config.toml
activation = "swiglu"
init_std_router = 0.0268
n_kv_head = 3
norm = "rmsnorm"
init = "normal"
decay_fraction = 0.703
doc_mask = true
steps = 4874
Below are experts of layer 8 (counted from 0) of a mixture-of-experts language model. Rows are named router (the router's row for the expert), gate (a neuron's input weights, with its number), up (a neuron's input weights, with its number) and show model dimensions 0-191. Each number is 500 + 25 x the weight over its row's rms, rounded and kept within 0 to 999. Numbers have three digits each.
After each expert's rows: a language model's description of what the expert responds to. This comes from a sample of Wikipedia text that the model never trained on.

# expert 29
router:512489473499573499493495526490507487562483506525502459495502488527480485489524530508489487508518499451508536528495470454525504506495515511499517476455514521486511517531487484478491500500531433464464523527527508481534468531511498506542495485473537519472487524514476501520465501530546511456491460515514497505458527503457522467468465536435489504534490485452501508532499503488457485478494489485521525482503510521489512517516545529441487496483506495461522531514517481501483537523471504515479543500510472461524520526531511505516495488553474477472500470486521490455527483461515506518
gate6:498492466501540513468517498455499513498495551479527476464481499477509488488499507497504485444503513505495509518442502468504490516461461514486514504465472512538511506558481482522447513519510453485466505519493492518509491548488512489538472484517521569511495469476531469518503535493515487480524490460481521492468487484473486530520461491490474525460492522482477500505528515525507490469483525483469515494515487497499486490508473545511494498506531475455567480531466481502501518543490553491437501528497469494539547530469509479506496525515509484465497496554473481464481477454481505516
up6:534525479479483502504503532515520500514474503539499507524529439502502498502525522489521504455492528477505534516463525529459495540477466471465508467475515457523520522508494472517486504480489488487507504502505497488502506491506494464485514477502498506473523523461500461503457503480493488469458495467445519496455501479484497506491490499450486515530487519462493510529486512468477527393471505469448525507526509484509486489453499493452481470509510498474509479487476503492523480498504479528511483493572462511531516501449544494488500529511475498522513500473486439458491459488508501546
gate7:518496497526473467484510502513528466540496504545510536531540509497518496475483522487521473517489515468480458524491538509492572527555512515530488498449483488501485533477490462536523480496516512478486500495485488490505491518558513482457520518508490531516484508521527504518503498515528487493520508484482550501468501516509522520523443521529536501567508493482480570496531485467497511474510472452483499478499497523465476523514494512505502555483502528493523480535505432502513507482515536513465502483500466510481480487507495506486472522536510472542537527495530515476499512445473542536
up7:512454484502468509434502479512523501515472497494494487457441513512487509522488507464491493527524479525525556508496518469492464488518525496482506526530562508513522487505447488502504511530461474521500446527489538531523545466514509529545500485455477510486530478516489472516504500501488508456479478553531515521502482476483474534490526507448502459456463478499492481535512551455490500467481485495520484488491516483509523530506474504519517488503500455522488512507512489504515499473530503475426471483507489528553497497488500513473497509508516478473516514526485432477457497491490508503
gate8:488486491458487527454490528481476531524488501481502469528508481515498472527500506501491512532520523504481522559436520525547483524492469470478474493492524478529475497501492451475495506525481463499445518482494464513498497495463468481506522504516566478531540498513503460492503512468517517494495455484462544512522455462518524472492485476470520478487477523509534499461517529448487508537521459501485516493494483484504458492471477531517530457503488528473478433492520480506514506488480526512451528494556507476493488494488470507513504530475521484502493465506480473459511523479480545499
up8:468505536525545510521524544552483493512484515429501508465499511480497499467446511494468512542483483528488528480525518521503499512533465475525484505491520512492493500542498505466461531484502496485497574516490470515506527494503472474529476477538533560502513524513485506519476468486500503515486506478503527495503518490491550469511504519492517506496464504509531477480503509525545485526464483513526510532480521501516501478531524518516504482507552504543458512509507546494531505508437490474456462517470502527513525489517468521473499485537516452467499471518507570459519516487518489515
Description: Line breaks, pipes, dashes and brackets between numbers in tables and scores, as in 7–5, density (2.8/km²), | 8 | MF.

# expert 28
router:457524495502557439515491524522499506542485499534547471480523485488471515503508514527479514545457508468508519501500478482475513531464517478535517449495496505477509445521496456488507472502546501486508497541555491489530497492532505524495486505526493549505473519547473499509520536491486489507548489538513476493440527488492524531470486513477520485488463514454483508497509506504490493512528473510524537470547513525481534520525517496485488507489498448496543538483523494496530541517449525516470539494509471508529499527526501501520489500490531477505497458538495488489540473459530488501
gate12:506495535497552452532483536498485489520483520480531520530497501512491454521477479523525486497504488489476479499495505499531495466506549548472467511474520512481486517520490483524472528488485500506544488539469489483529491478475513502495473486554441515536459468497509521521478503533516525515496468505510519481464487435492549501517516483505528526481494507510527547496467472440486513490532550462515526547469521479555521484524515504519475494497508457484587472488503483482504521520502480529477520508449477517539466480507493480475479503492472490486511486510492494486493467501504534503
up12:509458501480459506504500483494486465465516476529506509512482496497497501499506503477469514461517504498475493476452521530434513505524535494490496471493547476516461535498516518481468506490474519494487513420501547493472516529486491448493513508476488500531488505473483481507526542483508484518488496489434510474503532517483501491504460458526446503550438485489453483451485521495502496498541468503455521484491539462512491512518539548515487487540523538545485508536495528493488472491501497522525479530499488483472493518496444512463499476507507510475456524482509520477497524465513508504
gate13:499515521501520468503482536520497521503490522550472503522530458482432455505505497500498515536520513517474519492479482518506539498513500531516497461505536537488482462485540517430504493544518518506495527519452500443507496495498495489542481533509521513505471471488452527502493515509486476519545495511476454516513514526485486514475474497508552476505468489501537527520510485481517526498555510539521497438516470476502539504480492480491523509506444479500461523464479494513462509504484504540563470492530521447511499496526498501499496482510488493518529507486493463520558518521510503464
up13:453480466485452463496506532493489461487458524509561487459561525516509483524559501503452509471515515505486498503519454532509543548476519457473503477509494485508486509505495501500543495504475504541503518513535505482492500516459502494473495448525483499454488469494532458513506456543511502522483481443522477520522488521477533522495508511478488511509465489514489534490495507456483468492520513513458450505533492491526515535480511493499515479522513514537514508490459499510516531541519480510463472494527491535536489536466544513532521532533507469515469500482472508518501506507490461512
gate14:471503482536488480510504493503517500501470505528498525472531435485494524500537502523492462493530525469563442460454480503514504513510536503515547503521488489519541454475478506491541493521491458527512498528461490528493471472468498526491475478506496500471500498517482525472541513500500514481464533457470516468472498493468481463499520518518472510492545469466474524490534481544523538495520498514523477469459503513513468479513520506485521514477416558534523540490467501523536542488486516524505495511529513494515510505484523509531506468486500505514529482519481509528486513497463486469
up14:481478550477514503505551539554462504508451467515467475498482534428511485478478487493512522504474483519529471494483477496488512518500527536521486443496516438477452471546526507482528521520466512487511503484510459480485535486494495514494495484524470513512448540501481466503501493494484510495527504508476541506511505500489497535490512506529513472498459523502519498483485547464480558539484543522515501552472517497520523519488475534494479528511495468466535477502500494518496523516494522541524530507497493509555481542468492498511494515505472533519533454529525505523455479490498506519
Description: Capitalized nouns for institutions, awards, degrees and fields, such as University, Award, Film, National, Doctor of Law, Arts.

# expert 33
router:503488490515537473487508482520475495523530483500525469482517512507506534506524539498458516518471517484512542489503477492512511517531513527519496459506525544527512471507506460526528461483552468474515508507497497492508485512489525510508481458480489554500459500549458500513476512503523471475527500503523491528451506496534540502493490483465501526516517490440470482472516471517435465461560443493523535485543549508528500524544535518488538494515485487487508501516487467459492549519466515498512494498525466484475513477564493494513529488532519461522501512494511465477503523482522490497
gate1:531505484521518537463506514522476530499499516508519486479514505528445528506523465492463508505487485511502529505506538482502491498529528518484467473500468464490470506514494459492422512524493483473489528518518491545467518503496508493510511495502511557486497530521514505514538461478441488500477551537484500511545478479523523510501501478523534517534513464487435529477491504521508526531482490517481529516519520515493502505475477508461505502495535535508491521518498534503520526442464482503473534478484531503505532510549476466552533480442474469506506517482532491491475546504502500561
up1:532485520534489505515503526519477498471527469519516539498526485512551547564480499491461462494488479508516545513507493497483495521530503516519524502518465494514523484487496503535479511486529466478527508479511528464522498540417488465527507517448492504484497429479535433488497484464505457533516548503481501492520481497519527508497496502516513516518500515498461513491447488529461504486481482483465535525512445495486504527488493491501525515499449529444522553528525499557484485492497505487489513485514498457516515519528466478495500476471476481489489469497510489515479502507476530484
gate2:468504494546526499531502527556520488531514514475485467490520482508490486561464532502483462531468469515508460432501540468521546489554492491506464502513480519543443487493503491508520489500512514492504500526514536521490456515509497473484532515480504478477526487520517522506494513548484517445471517542504488461481492469522486470495503483535514481520478497474520492492511511529522460519554535465479506463449500530490480507566489513447499478481513472477470508520476499497513505574499494504492487523501493511516520517526512474504486497515536485503545465492502512489509466520492505528
up2:472511531507519482532529481503508514491510485519511511527513521449523515453498494524513504484522477543486509537476463511539457504437492471490455530500511471483491456499523496530524491515509489521479509507475477529506464511445550533482467510509467480550468472464479481495542494519534517530509492476522523480477500512493515531475501523535488467503552482513549457465532484474488520479476457527506495537550486490478509476507480508488515519509485473510536507515503501493484487479494515514490487506470540494478514548494491533560511514453468510483496467519483519504444519540512510548
gate3:508484535519496448486488529476495454509491493507468511490487531489486511520519528506487480520486481522495513499486508492522498500491497505501513529500511506534490531519497514497454503484535544494529469514502523497496536475513479507545527505515530550525498527479522521493492503494488501457496523508474514457468506421533510526469551513483527496515544506474513495539522486529530526480514516429479504458470493529485537526535500570487506492526471498519487513482511482486492495521523496522490541481479452439516502497499508456502492485479498496528499513550484483516485494460463597469
up3:509509477458500513527512536475528518487527496453525502491493474465492476506490541500493519484542495504515531515459510478550490488521482526518478497509496511530521442478497499501479467494518519517513503491491488515491461528515537532511575494465504513479484491510537553526507473473491484477482543482475490485501512473515494510485503465468476534511495501510511528527513514516483514468507509497498497474480534517535505545504506523502539510470451494494498497464474467475477459525528485495532499441555547456525471497516538497469487461428497516511512531531511537508504511506471551448
Description: Plural suffixes and plural nouns or pronouns acting as subjects, such as par-ades, gr-aves, names, students, we, They.

# expert 8
router:491485501536532477543497514496502476540495489531547484484524500521481523478525483536500490543481510488532531459517443469543550535483508516513467504502528518488511459526522491535533487483544474492511520539574490500483476483493500520542509494529532580492485491522482505534485533497515470472518488530472473468444501526502512501462507521494492524485511492445510489493511529464445492499512493474543511478547495508443478525514526478468480484483479509475523494497509458499536526490466500500503501461519489510521486523500524536536501478537502510497502469513487505496496492499510465517
gate1:477469488552489458545519497509565498503497479494528545531489479509538527512515503534479490495504503466503485441464516432484557491503500511468488488505487513490515515510507464489472480519534522487506537516490502536466483481506512496529491514506495486494479521536532527569513518538485470481476512524470462471466477492504492549497502451496473532503511487466472502457513469514528533490518519461546551538507461510495497501518540477494481500476488512482506505543497515534497524524477523486521470511476479487465492474514503473516494498454525454510535491480516501528462516463488503512
up1:469539509459495479499543493465477494516534542489490496534500501460509495497513499467524477526475465490475522509482465543516472506501509502503532507498504504515523505451441520468504508494471479476518493470452492540540459508523474514462494479509520474479515472492515507455510497515550560523477474495544471466478491505492497494514535530502498522496520456543488499526495504464469512500504507471454527514527518523523506490484509496509513501536552487448493532455506535473489492525492499508498507474489544490489516537513453483484515468451458490538479480494435456522472511503529509496
gate2:448463516526510492503512503534480506483482499482540545476503549517448524455482453504504526522522502507530499492526536475472461515466494514493501533514484519538520461512522481508493503503525505468510486529483464521495491457504485463486470451539439521487466526498441480454501513490493515453518496542506487528467519500492508464493523514498467565486490495499519472523551485545494496506494499456502514497503521477531514478483512490425500479475527500451481506492488509489468496517495480508509506481499508465480515466504532493515535511475506525546476492447518476487523479475503471506
up2:463477504492516496533497487512468524514507466466474532495513478478536507507513509504499474524497505476499460505484485472507512498472475470523485498476474530507520484510441479521480461538524508491485500507497531505507477471467518481508492489447534480546536496476529493526489495500546478460508516481494488483469471521490526516501489458487524469471531514492503508523490522497521506498495538552502497535512477454481466522502493517534472493497461533520511493545478469549474508467566506547426547497508497482494530496528486497439522465525543497474507524518507544505511563498458505489
gate3:494468499535512484524537439453516527508518518506505535515485495443547471520537495550503493467492486493476535448484538495523541480496483473445531500498506532496565496515516519503492467554485460471527444497517506488510536513504493497480490544457500522483453456490510520500529517482539504513507515479479466468492502528506470470462511519461489519495517480488477506484494451493491527489519511506514512454479477506501517489511499493492503494502512486504514481526529491450486501484510565550516510479510473481495521560499492519482487493483548518531489488485475510544484493525512475473
up3:487500475518485556559530547524505495512499498499502486505477474528526486521517490469481466468517429521434524481521476515499469492480462504509492473484539508543500464505525507457477479497541493497549493479506541536524494533506488522482531501507504471447521497558493483493507501499501506506497474484483501506515486529514491494516492447489534539489480479486464454529478481495471515531511468495502501476531487483516489489487473481488510498540480522505446518505485488476516484513487533510507484495502526510565455503482539498563531491530535491515479488521471485514521533496440458502
Description: Geographic and ethnic name pieces like Cong in Congo, San, World, Chinese, Africa, plus table separators in sports lists.

# expert 39
router:452481484528524507471528522485507505542490504544546467470507512473466529531483514496485517527537492476526493508531476490497513555480504502530502502505492531487537472527476468522549462504520466487506506510549512513561479483466484538525497494506518521487474505506491520515519501500512495497544518515521451506458520511474527494475482509502494481515504518472484500528523483488472483524563465505511534479554534537507520499552552539494529473483471519524524526522514472493537575510499525518477502486506452509502499534525500503548525499495534459486479467502517507486526468492513494476
gate3:549522554542482544555486498500467485534527506514513484462497509485465525495484543524463551481436488522488511498448494473541498471507523487501488463517458505528480533491482513519461460474486499509490467514468509480488435460467483507508481484506480494512467493538516525464507522506522539479496500497503491485496511435491484483522465525516474530519530520454513510497544483518487502526507495503523503453519484509532493453519520523467497488501469458524503453508485482473511509525500553471485520515513481531511509535496509511490532482482510472484492529506515535525511517500515531537
up3:490504491510511530461479495473516545497488457519507517457534443499471508522510505504513515488441463551479479513454482490445515524500490516533517492510489522476498497480455519470510479455497491499525494490515519514521500497494475495521531510472493504534474472477537461477515499445492517519470495527489430508490477528476502539498512471514536523497480472514507503476519468468453468546522473458519442490467471530513486514493494559482534516555497484480516514467509545531500483521522524459493504499531459472489527522486494474471497520509504460514491464501525488503524489489506479496
gate4:493519445449501486498457505555517472524492517497521493476480509496523478556468509538483492523491485503452528511476507515472544519505523508501494476492472467508493540540509508525478479486475497502492491489526530470539517474523513484545518490500490515475485476503498473481520567458524521456502484486512483491511463496520482532513507497541518461528515469451488517496501515494540486481488516528494489443536447509503462480534487556496496515517531552507479508517509491557464473507497490514521508495475527507442525516535528554491500483461487497475505461494476505486483518501515506455
up4:523458481537512489475480492519505449508480472452515503505502504553518519514551517469436451486485518471494525472523486507466511504489472509488522556517514465475483491470493526499480509564501480464497491508503513516481490513479468486493526514467528505522453548482477515501518467500518490516537509496472520522505535520510516459501493509452537505491447514490450483487467523530464487566512503493498519539488523493514537476535505536500468501520489504494468500508513508495557483509508490492518494462453452508512494487488450484518486524475465462484478510504492500502500531514531457537
gate5:519462461484518501503531477508477503483525467506513510514456549497515501514463490546496476447498501490467499502503512488477492516459465533490516514500504535531519522523486534489511501526508439476536501454547518456505502475506467481481502510490489515489505480511491472509511519483528495498524456475435482472449475555494484470545517474498502507519504511541522535537503525490513497457488499541483507499548550455482511435513507508510482517522480485488497518507505439506481554504486531454530524499498550500511494517488523492519498447501490510489511503504516537471526514520529515464
up5:500488496510504570519487548490461518492522527526512471525476487539497511556515496512474495480488502486526505529505507502499514513481502510511506519519498482510497541519500519492484498490516461484522490491551439483493537451516519498506475492528479478508490540491506518461496488491512527478531511533451522484481461517506504459485511482546452460501537508520540490514520513524507476542482478481475514443549527479503505459506463451522506476508520493492485481485528469491492518484485542535470506495508544512523498515439526497488490496481520548452509432545536528505535469502484516501
Description: Public-affairs adjectives like public, political, local, national, plus of, and, for, and word endings in government, law or tax text.

# expert 0
router:495532509542535481509552492500518520556508493496498481458516509496491514492493520499508471498522497462492530469490464465506508536492516507501496495471474505515541482519492453485563488476527469462440525516530514501516469527483479537530472498499492542481490498513469475550484542507506483522509528508490502494445530488502541451476512514488483505476484496470506494483540488483483480477562486521524545486550555530468489471522524500479501486489469479514498527499479509506496539521477505453475542522526487496508523515515481515541481523554531466506531470548500494460516497485481500483
gate4:525495486465518481568462493497510481488527490469493517451514507461458489460485507493485534520493434523491516502504441501489517503489533520460462494465498540509497462533478505510514530524505515502519540524518475514481488497500524524528475517543468519497441468495493491543508513473496491490514517483509532505512518464495492486499507449485473523539457528513534507486509452509514509487519480522471523444531497495523483464480464494463496481457498455542453466481483480491490480529513498525516467489474526509493473506505528465498458493521491484493513460531512502535487506547473518463
up4:512470510525510514453474514512535495511475489470496460512465471502490506473410542514492534476477495480520520486484516537512514509500485486449430485499540466514530515500517519500491521544486513513461537517522521517506469473521492502437521492481504506494501525545493504476507504496504468515515511517492492492493526440496472480517483492512500517544465554502512505493505494469484499489472508523458492520487520533501493468518533557525429553527522518471482472486509492491472479536479458452464486507470495525481483501503504507494467509476468498526479514518475469488528477508527518526
gate5:502479476510512477525520491474534473494501508508487482488514528501522525459540533493535459501498507398536510488502517494489501481534527509491525492540480539512539508468493514497521512522483489470494487489547469537493503522517495524512485526525505535529504496442526545515464518552506472518463530508469467482491519505481538458553523484516520483502500482494497473493564483526502519483497472533495541530499475474530530495464535509509496449521496493500494472489498502519526512484489561466515514511480515502541536499516516513509492526504493456487510432490461473495509507512510473530
up5:520522517484501502450489520528514525470487483506490488523474494440443503536455500504515550506508494517473488496473518521501485544501457486522501484487536538538508470505467465490497503531523508503509498505463515477512527516511537522454535519490505512530470534535500538489517533472478505485497451493543539477487483475499498526453494507487454538468490485481528514523510494498502475486505484499478497458529474551474505464466506525469474497492538543511527528486567495502532514496464495486500495479481482502482515483485508535470442477469523499484525547469512467503455461471480485503
gate6:530498507517521530518528507524502499497479515499490503483508482450487487513539489512524509465486465530494553498536516508466551515508536537524450458420456471507467510513511464455458491514512499533517506481522543535492548454503525557532446517539497506482506475500502524490512503499492470455526516533531488503489521492502535518513485471503474492498522494495487533475518534492506513466499490502511544454492490510482496522483502511484496511524499527508493477536533512509530533494497511485503538492505524468473528460531486522483504501509549517460473465520519469471472493518500564516
up6:535514506503461533479512514493502504513525538477481480462484532466466457523514522488517527497466509550536505490496516511481516478545492450500500489470444483495522492480455476499499536506514457503469472476504550504478486500468506558519505476502467481490445460505503464528513515504531466484508518490489491528488525517537490481521531512510494507439512491531501512502499493495495543432507468495471536507496465491501495501490527535510488484500484498533472486485507499481518487529526478506508515502467541470449555495476492474499520509519497513472496479542515489511466457513422490451
Description: Unit and magnitude words following numerals, such as km, million, %, minutes, m, kg, and thousands separators or ordinal suffixes like 4th.

# expert 10
router:455482479536548488534522516501521490535492526507540511484484500483487551494508513524473507514487469479506530497524463499511517548484522462491502470480502510520520477503488452492548467530562456487493506552508525516515474472477502510551473499487497501488455525505444529496498544508491502469560514514525456482465505511476504478459493506436499508532503518450497489502518478535479517466540458505523523479520543517479491487509516521485511487497447525459545522504486512467515524516470512495505496478519447476508524528513482522510519500512523486459513494515468469511530501490518485510
gate0:509478516502535504544477499489490480513481501481509481511474482451523521479520544504505503484492549515505521496519506492506456543513511525478467489518474491499470424508476488488495470522463462527494508511492498530519468471483526502472511482540512539534505481493514488438463489487539515435511491454495503457451489504500523480471515534462492528531474509480472535490489578512504528481481467524506512479501511501474467458491553457500502513514524547520503491472495493523513508495510484505503507522529499512486493501496492500504476474488507529538530461442477511517489566474465516519
up0:505444515500503493491471513520493495486469502473499494454473496487478483494507504486506462485497518521546503468534518496503464518471472486465473514457505482517521496479492466497506480502504516498470492515494513544482498487487495499501497473518579511505509485475466448464451469462503500481495537498515521452469490512539496460502495519494485509510472519522485532473524537466524551526480454514513614491507518462514505498522530461500507526493462522493466495488452505486510508531511476490547518543490507503498478529493478526494496499492492476469509479511519519508544505513438503547
gate1:519531497473497475512460467576491497466506469464507534535506535500458541498505480453493506506509449495505463498526499490515492491456494509497500483516501501463474499529471520496555506523492499528516475533481501486500521502497523522531498476531486488485514523484503473505480498518443488486484488487500548483509471448531483520463516495493443546467486509515516500457498567501493491522484469481492541522532502471479567501483447502487489502524483477510504500514466498489492506494425521478522487468493519511491496529523493511538501464519501532448537478512492480444514513529488496492
up1:484504467501496507524500474541490489509497482506490502473469525536445523475502507467491520512507517491481522503485491485565480510488496526441518512507512494529482490540495505492494456493482438523524466512444526502499514521490485516545477496504516511519464530527484455479504505496458525497479488490471520564485472452541478537509510494478479554479457523498483508455511542524496484504497513463462502528507488527511492496504494516499484482470526496498517499512495508480503492462444516528427509474472482522514524558485483553494498480485546477481494455553521499482480478533522493492
gate2:513507491454477519557487485519441483493554497506491468508482521505473486474527520462509512499510512477443499445531478519487533530501477486474502474499534489532475544523495523495516520467445524538499476464453526515482484518490470497523480559516477481499541500513529496506515566503526520474519512511482487503478473501493520505488472472502508470522500522522507522516494483496464513538527554474481508484507526495528553502501518503504501529480526466508530508502499531499498521464411485523529517487485488502461470496522504507538475486496504469464485485470470500495492459534524531503
up2:470460481509513514487533506460534526537473524472524466497535466455540514466527492492498479478499541492526524457554489502520504493524530498520500505514459510519491528524468472460455488476510497505529520521490438500482452496487510513511515472498467474492478514479484515464520527470524493566440481502490518536489540475526503492525477488515532507506497510528487501516511506518565523561514492500504529493480513492495472547491523477493475485493544482489530517512493483522477502481501498513478526508508506479503462522470517461487474533515560450506525494517557499534509516485512530495
Description: Past-tense verbs, particles and time nouns in biographical or historical narration, such as up, out, began, died, night, days.

# expert 56
router:455477474514529479509513527508497480550492520545527481448521503505466511496509537520506521531531509471520512506528484492476512540495510478511503486500499530489531484497489468452525464498512470489507521531547504522548452495457496532501465482522523518506472496504480516509525526470523485495546526513532493489471503501464537498454456502464508457524475518464489482514517514500462505512523482517541512470526534533482540510563557528498520476490469506506528528528489479499526548515502503550488530504511481466512513519510481517533499475522514463474507448519506529509552474494505519475
gate1:507498497507525480542484520503445487521513551499514560504455553495492518464503524509504493519536475536469493517480508506492547507516498504508508461462505540456518543486502509539518501499459513514510517518512471509459508521491473500505545536541469496480536467503513493524480490494493494526514479504506521500483484515520534522489472480571488489520490518499496514476467484485506506506466529518521513497491449505505540500528549513507483525472494490448560502491527500476496522542503540470453510524518446470498509564505467525504507536492492467506498477484498520484482455510455530531
up1:480515485482522488523493526489477491490484508502504505504466532476415537488513555510501495477477521490508504476530508513476526531457467521479481467514519494516458513464498534490475521490488526535498505514492525497458516479488498489467451568518438509481496505514507544508510509517475540500510493508585521478478493468511517500509510536509522520531504490497483443462487491477539520516510501507491492473524516480506523478496512489531472465542516481463505479475481496456499510549488494516457498485472495511494551493499495476463450508483472464453501518544493490512505473488548514525
gate2:441529488538482484532509482484507500495517493489499468493459503481515497541459544505517501495501483467460526490474466527502537506469480474484512483519509515488514514518495526496510518493516487486538499509513502471538539508487511503503498462478519504511434522507512467507523498500487520485502504520541502443478488444534538546507516528455514524523505516500539525503483544493487537525511527512477494560542491481481535479541482475530505465515524480482567518498469477550471532497508545507484538526477461508458496478472504512492510471524473539501514515514543489521491474530540512468
up2:484516526462527470479488486524509456526499528496479489503539498487519483480540505499479496489525488524471534490540476495492500498470496558538509479503532483464514508482496484511461527525532518549503498513490489503548507478493480527519540527491504514463520544495501498506496502491498544494493465495467548473477554498471486482498538495516478535420482504488506541463512558487464506516482484517493513501535497500508499498443510495522510520528489540524492490464511513510490520499542468484511484419487523527516511491474547512489530519525541505515460456487520457500503463478461477510
gate3:502477475536503463515487497524483498515483490477536502527479488496501474495484468531525535541440526491548466478477465503548479538521501489504468489489566494508537466507499548483459481518545565495504480529533484520483483489498494520469490485556505471521499486504528493468495505468511533538490527478518505496480506504483469523506495499514487489539460517513545504533508524525489540510510491530516504473513460477513463529453551462525516498456477513464515448555484506507499517543509519501478492505487456484533485523502475466455495543512472505487522498486510515517500506511488496521
up3:503522496482497516506574525547470528505494509485489454503479506474505527532493487489496502483488521497516488491447472510508494493474480517569494480511485503501559475442517476554452483499542486507505505487493518525548480483519503474488446454500479514456509546473516507516501519428470520492534522497535492500507527483548531503484507493469470482527452500480505503511495536551506510517489491531458518532469485528520509477491491504474478491499541550483510497455507493516546490492501492516463509496479496504543503514476510493539512525488466490525510476544508482483499464508512469533
Description: Determiners, possessives and adjectives before a head noun: his, their, 's, new, live, top, original, before film or season.

# expert 40
router:493534486495540476484494507490527486548523515487526451497523464505494514513534502510463511477470483512517528442492456495498480518516498461490478499482515541500511518510513488506510449497527469494502562514525561528537464494486511513549505481530508503488502480507488482513444487485507521476502518522526460534463542489498529500512491531476524479508476507429451480517537493511447528498513491464548543517518504520491546494483515488484523456473484485485541530498532490496539553536449480531505546489510507495495507497519472517513510488541476481512493476509473511483498498472474502508
gate1:515492551467503485458438505517511511511509515532502467531531526512511523508528485495472472484481503485487518482506504488519526521524454496548478542487511533528477494455503525506481492496514523512541500512446513481489554529481536468489488502529489494504516500493530484495488524474494518520512499447498548529540514455517485505463533504474513501506511512481531561491500472496475504472511505560498518483508499520474561551495493459483496513477547490495473498465507509528530540518529518539540507510501478494538491541478538536529502459535503485517511483508534513508501449465474509468
up1:474504481508467479482490512518461508502478513491536474469434478467464495505502497465501509454483496492516477479517509536488492488451499510502513486501494463514476471458504514456497546474462547490493514491491495511537463527510489492469525533519530528473489481527476505492492483524523566460489507531423484487525504561474502523540514512484472522501479507539458541481499515483498503473467501503443498506530498562520522487469500526510463493543496485450526478497490459471505498511486495488485481490481495505483508509533504494511500528441524496499507502478451528494534471457481489503
gate2:519557483511506487543521501477511485556491502467486471505484491482505573468532515525516499532462505504480516518488474477497509517478434542496459504515510466499482486475479501512507459494454466514483511547511517502488503530483528474495481473493497531472486521516479525473523545505457527503503513519525509494509478508509527517492485530525492446503470512493558471478521461531471498511535500536495478483503462531519520510462482479509520532476459478534505469508455495490461551499472532475460489510506492553522481532498474502482501448464489510508530480506506553480519504525505524489
up2:545495429523535514482494458504495469488507483533537488480560477508512475495505521522500485504514487473471491509508504514452444473501533538487508453459508499520545519514503494504512491518497497495500464474490483480488512509557535513529525543480505513510513509477473477562558507515501477485489479546504475511498526485477550508491505525490522507466522512487520478508501501491512471512492523493577509501519519481490484479537482529483485495490491482461532454499476500472528461500493488505521495521510478472531509507526481481526547516499471474504448531479551532480498564517476475511
gate3:518517433521488506528491460472499494496492533441518514531473499503458535476524506527486489510507532492485567457522497501486509499524509496528497507504529548513501486484485530482540454465490534422522487490501503458472514451543510518525492483513481495451511539486498479499487511462488520486490495473509475507478504477532483463492518517510522461535468443527481493514471502498525498498478468484545512528518473442496458480503500497504531520526526510541487483495511482485458472487465460491473540522494506491500500497525511516483501511506472488517511539478526508506472542527518507446
up3:468476521470504519558515475516503473512485493516503546537495536504519501520517491481511484500523504507501504534473523520481490468478512449497509463499512483467476503500495560479494533487462479518473529552492508501510525510498496525461505492515492522497445532520549528484555533513500509475484534522474499510564513470511525521504538489526484516482497523507523554474438481470522560480533496489502484459507546510501500453505517498488482542486497530515482473501477484493505478442492498450502436558496511475506501519472511486518506527509517525447491485492493488497520501499512523469
Description: Short letter pieces inside words after an initial consonant, such as ir in T-shirts, ur in churro, ru in fruits, plus table digits.